Experts of a small language model: width 192.
Below are experts of layer 11 (counted from 0) of a mixture-of-experts language model. Rows are named down (a neuron's output weights, with its number) and show model dimensions 64-127. Each number is 50 + 12 x the weight over its row's rms, rounded and kept within 0 to 99.
Before each expert's rows: a language model's description of what the expert responds to. This comes from a sample of Wikipedia text that the model never trained on.

# expert 5
It responds to: Words and word-endings inside tables, infobox fields and sport or taxonomy lists, e.g. Long jump, Total, Animal, breaststroke, -iformia.
down5:38 48 63 66 50 60 73 60 49 53 36 50 50 54 66 43 66 59 40 60 60 53 56 76 51 45 38 36 64 40 52 32 60 28 48 62 39 42 24 61 32 47 64 66 45 58 29 51 59 59 60 59 61 33 56 57 20 40 63 42 65 56 79 41
down6:60 30 51 53 42 49 42 57 57 53 54 44 53 38 49 42 36 49 47 41 46 72 29 66 41 40 53 74 54 47 52 48 75 46 59 28 63 64 32 24 64 57 53 46 53 54 48 77 49 55 41 43 62 32 50 50 48 57 56 47 27 52 32 49
down7:39 47 71 53 46 71 57 41 39 66 53 74 62 52 22 48 63 60 35 81 45 55 44 44 72 53 25 42 54 42 42 32 71 52 64 37 37 65 50 42 72 46 38 68 56 40 28 60 51 46 56 44 35 60 46 47 37 75 39 48 36 46 36 39
down8:57 34 53 61 49 57 49 40 54 61 70 48 31 38 57 59 51 38 35 39 45 62 47 30 48 41 47 50 44 48 41 48 58 78 38 38 46 40 56 60 71 60 51 44 65 68 69 50 44 40 41 38 33 57 45 62 69 51 59 66 41 67 62 53
down9:53 44 55 52 57 25 28 53 50 58 50 52 56 22 53 68 59 53 37 31 42 28 79 50 52 49 43 55 40 43 47 49 34 46 45 33 63 41 50 50 43 38 59 39 62 65 56 45 33 46 52 61 44 52 60 42 29 58 78 58 36 31 56 57
down10:43 23 24 46 47 30 52 53 20 39 60 29 40 40 72 61 40 51 41 42 60 42 57 57 30 51 49 70 46 27 55 50 31 46 56 49 38 61 41 56 48 57 84 45 46 52 42 39 55 53 49 50 47 66 68 52 29 64 71 42 54 17 51 54
down11:66 31 46 46 60 51 31 37 58 57 29 33 64 55 71 70 50 33 64 35 62 60 50 60 36 64 48 52 49 59 56 66 64 16 60 43 55 57 60 46 59 44 65 36 75 37 61 51 31 49 73 33 32 44 52 84 67 48 63 46 35 31 56 37
down12:55 37 41 64 60 63 66 61 66 32 53 40 45 41 27 44 60 40 57 59 54 58 51 39 61 48 52 54 55 39 49 57 80 55 69 29 50 50 65 59 47 50 53 48 65 57 38 50 58 40 64 37 57 67 60 39 66 45 43 40 46 79 52 53
down13:39 46 60 51 44 29 53 38 79 41 34 44 57 53 64 36 47 45 32 50 52 47 69 74 65 51 29 49 52 56 38 62 37 54 45 50 44 42 46 52 32 80 35 53 46 42 51 31 41 62 60 58 84 49 70 71 61 36 40 55 56 37 54 20

# expert 31
It responds to: Continuation pieces finishing names and terms in lists and tables, as in Nissan, Chevrolet, Service, Consolidated, and acronym parts like MS, FA.
down0:40 54 82 46 62 49 44 51 46 62 58 79 55 44 48 51 50 57 58 57 43 42 48 34 68 56 51 45 55 44 42 54 63 47 52 60 67 43 73 60 58 55 46 61 64 57 80 61 53 74 28 47 53 35 43 39 34 53 23 35 60 56 37 40
down1:46 57 46 29 67 25 35 37 39 39 48 64 41 45 46 44 63 47 61 54 77 63 40 60 48 52 63 22 74 44 32 40 61 47 51 41 58 31 56 59 24 46 50 76 82 63 20 49 50 47 45 47 66 46 39 41 63 45 27 43 25 60 47 44
down2:56 78 43 38 61 60 45 63 49 57 38 67 50 64 80 51 52 55 54 30 43 54 40 63 50 51 26 64 68 49 50 60 47 53 51 34 52 70 51 39 57 71 35 29 54 40 67 35 57 31 57 55 49 27 45 57 59 61 48 44 62 46 62 66
down3:35 57 29 46 33 41 38 44 45 68 53 40 68 44 55 61 43 59 70 49 32 35 67 65 65 45 68 58 52 35 43 53 22 56 58 44 36 65 51 60 41 45 67 51 33 51 53 52 67 55 43 45 39 57 40 66 40 50 51 43 49 47 43 41
down4:49 42 62 53 38 52 56 55 40 73 59 46 44 52 38 41 63 50 68 41 33 42 62 55 30 70 49 45 44 53 52 56 38 45 27 63 41 32 52 39 67 46 60 64 54 40 20 57 49 61 57 69 40 49 41 73 32 61 17 37 44 49 59 52
down5:47 64 51 50 52 58 60 44 32 53 44 56 68 71 56 65 43 49 25 37 53 49 54 63 61 56 64 63 50 38 60 49 49 36 35 25 35 49 29 55 56 70 55 51 52 68 47 31 51 16 17 52 61 58 56 34 35 42 48 53 63 46 44 43
down6:65 28 43 56 56 63 57 35 47 73 53 49 39 37 30 58 42 48 57 42 61 32 29 45 57 52 59 47 54 50 52 45 49 59 51 47 63 54 43 40 67 77 39 62 19 41 66 33 61 50 43 48 53 45 40 54 55 66 40 58 68 50 61 51
down7:62 35 53 40 60 39 48 76 50 45 56 61 73 51 74 43 36 34 47 53 63 63 60 35 57 43 46 32 41 38 49 54 43 56 44 52 44 57 51 68 39 62 58 38 35 61 67 49 35 60 29 41 51 40 57 39 49 71 50 65 48 31 44 68
down8:38 60 57 51 71 57 46 48 41 51 43 43 31 47 51 53 52 63 55 32 50 35 50 51 45 55 49 46 54 44 31 45 49 40 55 57 47 31 50 32 36 43 46 50 65 47 44 34 39 59 81 64 64 61 76 60 53 35 53 59 43 49 68 36

# expert 47
It responds to: Opening letter pieces of split words, such as v, pr, cont, sc, R, as in pr-onunciations, var-iety, R-eview, Sw-iss.
down0:53 52 51 55 60 50 54 55 39 37 65 42 53 46 44 58 45 30 55 65 57 39 47 31 59 47 52 43 56 47 72 52 61 62 34 54 59 51 47 35 25 57 69 45 56 37 44 65 40 69 40 57 56 27 71 53 49 49 57 69 54 57 57 37
down1:52 76 53 50 39 51 53 32 45 58 54 46 59 72 48 51 34 34 42 80 65 53 27 66 36 36 67 52 72 59 38 70 65 55 54 53 55 50 58 55 40 35 56 50 52 46 51 42 57 66 50 60 40 52 52 66 74 66 66 37 43 24 43 60
down2:54 63 32 46 37 35 56 55 40 39 44 47 36 30 81 50 47 56 52 50 42 57 48 67 21 67 41 65 55 53 59 40 55 42 48 53 50 41 60 64 59 43 41 61 35 49 51 51 54 50 52 68 66 60 65 57 24 08 63 53 44 43 53 59
down3:67 43 54 48 63 56 60 54 49 32 53 62 71 43 72 66 44 57 63 54 25 60 35 57 71 67 41 50 61 52 39 54 45 47 61 49 40 50 45 51 64 47 72 39 72 38 57 64 38 44 59 52 52 38 46 63 34 48 56 59 29 16 52 68
down4:58 31 53 32 54 68 33 59 47 57 57 45 53 63 40 40 41 54 42 48 40 23 48 46 45 46 30 57 64 66 52 52 46 42 40 48 50 60 46 36 23 45 52 60 38 44 52 59 82 50 49 41 60 37 52 60 37 57 49 44 39 50 59 56
down5:32 58 43 54 50 24 61 70 25 56 59 47 28 55 56 36 42 36 68 40 50 51 74 35 35 66 57 51 35 36 48 40 57 35 69 72 42 51 42 38 48 56 52 40 49 58 65 26 49 55 48 31 49 40 54 40 30 59 40 43 62 57 33 39
down6:60 34 44 51 38 65 80 39 49 30 51 64 57 35 60 59 48 65 37 72 64 37 37 70 49 49 37 46 70 61 62 57 56 26 45 44 64 62 38 65 24 36 53 30 54 65 71 58 58 55 45 56 41 48 38 47 52 58 31 57 34 53 19 43
down7:54 62 39 35 62 37 69 52 54 72 45 47 65 43 40 42 35 32 35 54 40 60 60 62 56 75 58 41 51 47 43 49 43 38 53 68 46 63 50 59 63 39 56 33 54 46 54 46 71 48 40 40 43 37 45 65 57 35 29 65 64 40 42 53
down8:36 44 71 46 60 60 50 38 58 43 43 62 38 62 38 53 52 36 39 55 66 35 52 48 40 40 50 57 26 60 58 30 55 81 36 59 58 45 37 73 61 49 45 34 80 56 47 48 69 48 46 19 62 75 15 51 58 61 42 46 56 55 32 62

# expert 0
It responds to: Word pieces in geographic, national and ethnic names in country, population and location text, such as United Arab Emirates, Greater India, Assam.
down0:66 59 61 49 31 58 53 63 29 47 33 46 40 41 55 36 38 50 37 45 54 64 30 73 51 50 48 44 87 71 37 43 67 48 69 46 64 32 46 44 64 69 44 32 38 56 47 60 40 47 47 39 41 61 65 49 36 66 68 60 43 67 49 44
down1:44 56 54 41 38 59 52 66 52 72 53 37 65 75 66 41 38 46 54 59 57 60 51 86 38 63 71 48 54 34 66 43 52 37 54 42 55 53 66 39 60 56 41 46 62 66 50 45 63 48 51 73 52 62 51 46 40 52 39 70 71 42 43 49
down2:43 46 50 62 62 30 50 52 50 76 43 43 52 48 78 63 42 23 46 47 67 53 41 64 46 44 49 55 67 31 42 67 48 47 35 50 70 63 50 40 48 33 53 34 47 62 64 54 32 71 76 46 14 58 40 55 31 56 56 43 61 35 63 30
down3:55 51 53 35 47 40 62 55 46 44 44 55 56 52 55 55 43 42 61 44 47 40 33 49 19 53 50 56 74 42 52 43 69 48 59 50 64 63 41 48 62 28 57 60 50 53 17 53 49 46 41 51 54 31 35 54 65 52 47 59 62 41 71 56
down4:51 45 29 45 63 73 65 63 37 67 59 54 56 75 39 39 45 45 49 54 51 28 62 28 67 63 61 58 28 38 29 45 67 30 43 71 51 52 56 35 47 30 41 49 45 66 46 43 50 39 55 63 52 63 58 28 54 49 54 55 67 34 52 42
down5:48 44 54 38 57 44 48 59 59 62 65 35 49 39 61 47 48 63 54 57 53 30 49 62 42 30 46 54 58 51 27 58 46 47 46 46 43 39 46 45 62 46 61 63 54 50 73 42 48 49 54 50 56 58 65 46 58 48 53 56 43 42 62 60
down6:51 63 45 57 48 53 60 43 41 45 25 71 56 59 43 46 70 58 35 61 55 37 44 49 48 31 59 49 52 63 43 45 45 65 44 44 38 57 33 73 54 44 48 59 58 40 50 44 63 58 53 47 53 45 40 67 38 56 54 42 56 50 55 58
down7:51 49 31 65 54 65 47 70 43 58 31 26 33 35 52 47 59 46 43 66 60 30 39 61 44 39 60 54 43 35 64 29 58 41 35 27 36 58 58 47 67 37 55 67 33 41 53 60 41 34 59 46 37 57 43 40 49 54 58 36 55 64 54 37
down8:50 63 55 53 51 44 44 52 42 45 43 42 24 48 61 57 34 42 39 52 57 49 47 41 51 49 62 41 64 43 55 78 53 26 32 55 49 62 32 49 55 34 47 44 62 43 31 38 42 63 53 58 55 69 60 70 45 40 70 61 68 67 46 55

# expert 35
It responds to: Words in population, election and survey statistics such as Total, Turnout, Percentage, average, Votes, plus digits inside area and population figures.
down0:69 48 27 57 39 53 32 46 62 64 53 35 30 28 42 37 39 39 46 52 65 37 38 58 49 42 55 64 53 34 45 58 36 62 36 44 55 47 47 63 49 35 50 23 40 36 65 63 69 35 30 50 52 36 76 42 40 57 36 51 52 57 62 61
down1:43 50 70 48 64 46 63 51 49 76 42 58 81 62 44 62 43 37 40 38 50 44 66 52 42 59 39 70 50 51 67 49 55 60 59 48 48 38 50 41 54 60 63 62 39 59 46 66 50 39 46 34 35 63 30 37 46 31 34 32 40 31 59 57
down2:33 55 66 35 50 42 53 59 21 49 40 72 35 68 27 81 58 40 48 52 68 61 43 75 41 46 55 30 39 39 48 71 42 49 48 59 47 52 23 56 48 65 53 61 53 41 35 47 39 54 39 36 59 58 48 67 44 62 54 51 42 67 66 40
down3:44 62 52 43 63 76 40 46 56 35 52 60 62 52 27 54 63 43 43 49 49 54 43 58 66 63 60 47 26 52 44 16 55 57 48 48 48 65 67 39 60 34 41 38 52 35 43 59 53 82 33 55 58 66 36 49 52 59 36 45 53 33 39 77
down4:46 39 48 51 45 55 56 20 74 52 35 46 57 42 65 52 46 59 49 45 75 75 28 36 49 40 44 49 63 46 47 50 55 54 33 66 53 56 37 52 75 45 39 34 38 52 58 65 65 45 41 66 66 81 48 54 57 60 63 47 63 39 52 59
down5:32 66 68 28 50 46 52 47 40 45 45 29 40 50 56 66 58 46 46 61 38 57 48 46 63 56 54 52 53 42 53 65 60 64 35 40 40 58 35 41 53 37 67 34 61 49 45 34 36 58 57 36 38 69 62 42 35 36 67 46 58 37 56 41
down6:58 50 21 69 46 59 43 57 70 17 38 53 65 74 69 42 55 47 62 30 54 45 39 24 40 47 57 28 35 78 43 56 54 49 37 40 61 45 32 71 61 53 67 57 43 45 56 44 39 64 49 34 50 38 41 53 34 50 51 45 47 42 45 49
down7:76 40 55 36 57 44 62 60 63 51 56 53 37 79 52 31 61 64 62 47 47 85 46 63 64 36 77 45 52 45 39 52 60 65 52 58 60 49 58 49 42 55 41 52 43 57 37 58 49 37 45 60 51 58 54 64 39 45 54 61 58 42 59 57
down8:60 25 64 39 50 49 54 35 59 67 60 45 48 41 47 45 60 71 48 65 44 58 49 45 49 54 69 68 59 31 73 58 55 42 52 73 58 56 36 54 24 51 42 39 30 39 46 33 53 51 47 57 34 47 31 62 33 55 41 50 38 49 62 63

# expert 39
It responds to: Commas, periods and ampersands after names and initials in references and taxonomic authorities, such as Pic, M'.,' 1901 or (Walton',' 1915).
down0:46 40 27 43 52 59 55 48 48 38 40 63 47 62 38 60 54 66 46 69 43 41 32 68 64 54 31 53 55 54 45 29 64 45 58 49 46 72 32 48 34 59 61 57 43 34 36 54 34 51 49 45 31 43 53 30 51 66 74 58 35 49 49 52
down1:50 53 54 43 53 45 46 55 35 45 50 37 75 52 49 47 55 55 43 39 55 54 47 66 45 51 52 54 49 49 45 43 59 41 53 53 39 55 45 39 45 45 53 47 60 80 57 65 60 46 59 59 82 62 42 35 63 28 36 31 46 62 60 55
down2:62 59 41 64 63 51 38 49 41 47 48 41 42 63 67 46 59 45 43 47 57 67 52 53 42 53 69 57 58 42 42 49 59 46 63 76 54 57 54 54 57 57 46 41 56 56 42 35 34 63 39 27 60 31 60 56 61 46 29 59 36 44 48 57
down3:78 49 54 42 67 52 35 47 47 34 47 42 48 86 29 50 50 48 58 43 52 50 59 44 48 44 79 53 46 39 63 62 36 68 37 78 68 48 68 46 45 47 48 67 49 42 44 68 50 65 43 57 63 42 49 41 53 60 59 35 58 57 50 45
down4:72 54 50 50 55 61 73 54 34 61 43 30 33 50 55 57 38 57 65 44 55 76 51 44 72 61 57 56 59 46 55 42 55 62 48 48 64 72 32 11 42 52 56 51 51 62 35 65 64 45 32 63 40 46 37 39 72 53 61 42 61 45 41 41
down5:47 76 35 43 44 63 51 63 51 47 38 58 47 60 50 46 51 87 49 39 35 46 36 57 55 37 46 45 41 42 49 33 41 46 47 64 65 92 70 60 41 49 48 48 62 51 49 42 51 57 46 50 66 21 44 45 34 68 66 35 22 48 53 43
down6:50 44 39 48 44 28 48 46 42 42 34 63 79 53 34 66 46 14 59 60 48 33 52 56 41 67 56 46 43 48 59 36 50 66 40 41 46 42 49 48 63 70 66 69 51 57 60 62 40 74 32 49 43 56 56 42 29 34 53 50 49 64 82 41
down7:57 45 57 48 73 52 48 70 37 61 50 53 56 61 55 36 63 57 52 52 51 28 47 42 55 40 30 36 39 41 43 27 67 57 65 45 63 57 61 41 38 47 36 54 55 58 54 53 72 45 27 44 56 65 52 54 43 27 39 54 32 65 41 50
down8:52 29 37 31 53 38 39 45 48 67 38 25 43 43 53 66 43 34 45 39 42 42 24 57 55 54 49 54 51 50 78 53 75 36 57 40 68 60 58 29 50 37 29 36 46 44 60 34 45 47 56 58 64 69 42 46 48 45 40 47 44 61 50 47

# expert 55
It responds to: Last token of headings and list labels, like the year digit in "= 2021 in Niger =", or department, football, Awards, election.
down0:58 51 59 51 62 63 51 62 60 38 51 52 48 60 38 73 37 59 49 41 46 59 57 50 45 54 67 59 42 52 53 69 41 76 30 37 56 37 46 50 53 61 41 50 38 70 60 68 68 53 41 40 63 55 46 39 48 48 49 66 57 61 65 61
down1:58 54 48 68 42 40 47 32 62 53 49 67 46 55 36 41 42 33 56 65 55 55 44 29 50 58 49 43 75 37 29 50 64 52 18 59 52 60 70 71 45 61 57 63 52 71 44 50 76 67 34 41 36 48 60 51 66 69 56 51 59 44 67 65
down2:48 46 43 40 31 64 51 36 58 50 39 45 56 42 42 46 72 54 51 38 35 46 35 60 49 45 35 57 69 53 56 56 37 36 57 46 52 60 20 53 33 84 52 64 49 60 46 42 64 53 75 51 51 44 49 52 39 50 68 45 63 45 59 39
down3:64 73 36 26 40 53 59 65 39 54 32 46 45 48 52 47 49 44 46 48 51 55 59 53 34 60 54 46 33 49 49 59 55 57 43 69 59 70 53 49 65 50 34 39 62 34 40 29 46 62 57 52 56 39 60 32 57 40 50 62 60 36 44 39
down4:48 28 61 43 25 58 51 72 63 40 46 31 53 48 60 50 47 53 55 57 62 48 41 43 71 53 38 26 59 45 54 25 50 51 46 61 36 52 49 53 70 46 64 48 60 59 66 42 50 39 57 63 36 43 47 27 35 48 59 44 42 76 54 39
down5:58 61 47 51 28 36 67 48 36 49 49 33 46 65 71 70 51 63 34 53 47 49 57 50 47 29 67 43 67 46 41 68 45 52 44 77 47 59 62 62 50 48 40 32 39 46 74 58 51 78 54 63 59 29 57 43 39 32 29 72 31 30 54 63
down6:53 40 52 37 48 52 34 36 36 56 51 43 44 80 70 55 59 50 44 32 61 36 41 56 50 60 62 52 23 60 66 48 63 43 61 62 65 50 52 40 51 62 45 37 56 77 55 56 65 48 26 35 75 65 51 64 67 67 44 45 40 57 63 49
down7:64 40 56 23 55 73 51 58 30 55 41 29 65 44 43 47 63 51 55 55 67 45 43 55 42 53 44 32 62 47 57 56 47 52 49 90 66 40 62 47 35 88 40 50 59 53 50 62 42 53 64 55 42 51 68 58 33 47 52 57 63 30 29 46
down8:47 58 45 38 58 44 58 54 46 66 34 51 42 45 49 54 71 39 56 54 42 27 40 57 35 47 41 42 46 55 70 46 51 74 55 53 53 54 45 36 58 52 28 54 36 40 60 46 69 54 44 34 51 84 51 60 48 44 62 51 40 65 63 55

# expert 12
It responds to: First pieces of words inside quoted or listed titles of songs, films and books, such as Sc in Crime Scene, Up, Ab.
down0:40 32 44 50 45 56 53 60 47 27 68 62 41 43 51 43 54 42 59 50 44 57 43 41 54 67 55 45 37 54 43 74 76 42 28 44 51 58 56 50 54 52 40 45 50 71 43 24 53 53 43 56 55 44 63 70 56 44 30 31 35 37 65 50
down1:45 28 60 65 38 46 45 43 74 39 54 52 43 51 52 62 58 40 64 29 41 53 44 32 48 25 48 58 32 61 41 51 51 30 43 44 50 77 41 57 67 50 68 46 49 54 68 44 61 50 65 46 41 34 38 50 37 56 63 69 37 36 64 48
down2:79 36 51 55 55 29 54 60 47 48 55 45 27 62 50 45 66 73 48 48 40 60 68 57 44 51 77 33 52 57 44 60 54 57 57 47 47 26 61 39 37 71 69 58 78 46 32 53 60 55 58 65 69 61 31 59 36 47 53 42 45 55 62 37
down3:51 54 43 44 54 53 44 68 52 66 67 58 51 25 63 65 35 65 48 52 50 67 56 36 45 56 51 35 41 60 47 55 38 70 37 47 52 42 52 58 45 47 56 57 20 53 54 34 46 54 58 40 49 29 48 46 31 68 54 43 57 42 33 50
down4:54 67 48 41 42 45 52 69 70 42 50 60 34 44 41 58 55 56 61 34 58 58 48 40 55 55 47 55 51 51 62 53 44 41 38 37 46 39 58 49 24 65 68 55 51 43 52 41 65 49 28 55 54 39 65 65 45 46 51 45 48 57 48 37
down5:32 49 59 43 47 24 49 44 51 25 61 51 53 51 55 49 53 46 21 57 41 55 49 73 55 54 41 24 38 47 36 61 50 72 40 43 47 78 32 36 38 51 51 36 46 34 54 48 63 63 38 26 53 56 37 62 32 55 33 40 56 59 39 43
down6:61 72 71 51 40 57 26 69 42 51 45 51 34 47 46 60 54 68 55 41 64 56 44 43 34 37 50 46 47 56 56 40 25 55 46 37 54 40 33 41 25 54 43 63 44 43 33 55 70 47 65 45 61 52 42 65 43 36 60 40 36 58 45 69
down7:39 52 52 30 43 32 76 57 40 33 52 45 65 46 58 63 64 58 45 55 41 53 60 43 40 46 63 34 41 41 44 58 33 38 44 64 47 29 54 62 24 70 74 52 54 53 62 47 53 39 44 67 60 57 42 60 62 61 36 42 33 46 52 26
down8:55 35 49 44 51 34 56 27 34 56 67 65 43 58 48 65 43 47 41 42 53 59 39 47 41 49 48 67 47 36 64 48 45 48 40 61 72 41 38 42 52 38 70 70 69 51 40 53 38 63 26 57 36 34 41 55 47 49 28 40 54 40 46 54

# expert 21
It responds to: Opening word pieces that need a suffix, above all cond before -itions, and also due, sequ, except, confl, Conf'ed'erate.
down0:53 57 62 42 55 52 39 42 52 53 66 54 29 60 59 58 57 51 49 47 60 43 53 61 50 44 44 45 43 54 61 80 62 45 58 54 58 54 80 45 56 48 55 58 26 62 25 31 33 31 50 44 44 57 67 47 45 73 56 47 51 39 63 31
down1:64 77 60 56 52 51 52 55 64 38 66 41 44 48 56 75 45 40 42 51 53 48 35 46 45 49 51 49 54 39 49 63 57 53 23 69 69 26 64 43 48 37 63 71 54 65 52 55 35 41 39 54 62 53 49 53 58 53 36 54 45 57 66 64
down2:47 26 32 41 53 55 62 35 58 62 63 41 62 56 64 57 34 51 51 57 56 36 41 54 45 42 51 38 54 33 41 38 60 45 33 63 59 38 45 46 33 45 61 56 22 49 24 47 32 45 46 48 29 40 49 64 47 48 52 60 46 60 35 49
down3:51 54 52 85 49 60 26 28 41 62 44 54 30 54 53 63 57 44 31 60 61 43 56 68 46 63 34 75 41 35 42 60 47 54 52 43 43 56 42 55 44 89 46 47 58 56 37 56 44 50 32 61 42 56 56 49 84 69 31 44 33 54 51 46
down4:31 62 54 50 61 55 44 50 55 48 66 40 65 44 45 38 61 52 43 52 50 47 41 41 48 36 61 68 81 35 47 57 50 36 42 40 47 50 38 60 56 53 28 40 46 53 18 58 61 38 31 32 56 49 53 73 65 27 50 64 52 43 56 52
down5:42 37 67 63 41 54 58 46 46 51 63 34 53 50 28 66 39 56 58 59 30 47 57 50 34 49 57 57 29 50 55 30 45 52 49 57 62 41 47 48 49 30 59 41 63 63 52 67 43 63 56 75 60 58 64 59 21 37 49 43 41 56 51 53
down6:39 49 47 24 68 29 41 36 56 55 55 39 47 47 56 39 53 53 65 73 44 55 53 49 35 21 65 38 46 40 25 56 37 38 40 50 41 53 37 49 42 22 49 69 36 54 40 33 63 34 57 50 45 41 32 50 48 47 49 44 50 39 38 69
down7:47 54 58 63 36 64 29 47 46 63 56 72 53 61 37 52 47 29 32 57 42 42 40 37 64 57 62 50 61 59 43 61 57 34 22 42 35 43 49 53 29 64 29 48 41 77 48 46 50 60 59 79 42 47 52 50 45 35 54 60 57 48 35 29
down8:60 42 70 67 65 47 55 44 61 56 60 63 58 59 62 47 60 55 33 50 50 46 42 54 46 69 36 47 67 64 28 54 50 41 30 44 54 56 42 35 56 57 63 44 44 74 35 45 62 48 69 52 53 29 60 56 35 50 61 51 27 49 47 51

# expert 22
It responds to: Pipes, colons, commas, signs and operators between numbers in election, sports and data tables, e.g. seat change cells, + −, =, /.
down0:55 39 41 51 48 43 53 50 40 33 68 29 47 71 56 48 42 29 66 29 51 73 49 58 58 64 36 67 50 60 55 63 49 49 43 27 48 64 51 81 39 25 58 54 57 38 49 51 52 52 61 56 40 40 25 69 44 36 48 47 72 45 45 70
down1:10 61 69 57 38 59 67 35 67 25 58 33 47 61 53 54 49 64 73 62 60 60 63 56 48 67 49 18 50 54 48 44 63 28 46 52 54 59 65 43 59 70 41 48 43 41 72 69 41 46 45 34 54 55 62 55 37 48 33 29 47 64 54 53
down2:59 27 59 37 67 60 48 37 42 37 52 71 51 62 38 53 73 60 66 33 51 56 35 57 57 70 52 61 40 42 56 65 42 35 65 60 11 30 52 32 62 32 56 43 26 43 46 43 29 32 46 37 48 53 49 54 63 37 41 60 52 41 40 36
down3:63 59 50 53 46 38 38 58 59 65 59 56 54 62 47 80 50 33 53 51 65 43 65 57 52 37 36 44 64 49 47 52 43 41 31 53 56 54 33 44 39 31 53 44 52 55 61 67 65 43 60 47 49 53 54 36 29 44 40 48 29 65 33 60
down4:44 54 63 42 50 54 63 36 47 42 46 47 40 69 38 59 45 50 57 65 47 42 53 54 55 38 36 42 21 60 42 29 38 49 69 50 31 57 47 47 49 51 72 50 52 49 51 34 45 49 37 33 63 60 32 42 56 54 55 30 60 73 53 70
down5:59 81 31 56 48 59 42 58 34 41 59 54 42 57 52 48 51 70 66 35 33 67 70 80 37 33 56 48 50 63 33 21 67 71 40 32 51 50 77 48 64 32 55 64 47 45 55 40 22 56 42 53 41 44 52 22 52 60 47 49 50 44 60 32
down6:55 35 44 21 55 31 43 46 58 31 16 57 39 49 45 24 31 53 60 35 39 27 47 57 25 44 37 46 43 55 54 48 60 49 67 47 57 47 55 46 51 50 59 57 26 37 36 48 50 31 56 48 50 47 37 43 64 46 76 36 43 27 51 52
down7:52 33 54 49 43 62 49 64 67 61 57 58 52 60 45 77 34 48 52 78 56 32 46 72 35 43 53 24 50 30 62 28 52 72 43 41 27 43 47 41 65 60 53 71 28 66 42 53 42 50 42 30 40 54 61 63 67 44 29 36 60 34 60 51
down8:68 60 60 44 53 58 42 46 34 49 51 52 47 46 67 47 43 62 53 70 37 65 36 22 41 43 42 53 32 30 44 36 55 54 40 50 80 58 37 67 61 64 35 50 48 40 41 61 48 55 35 55 52 66 16 60 47 41 51 57 39 61 54 56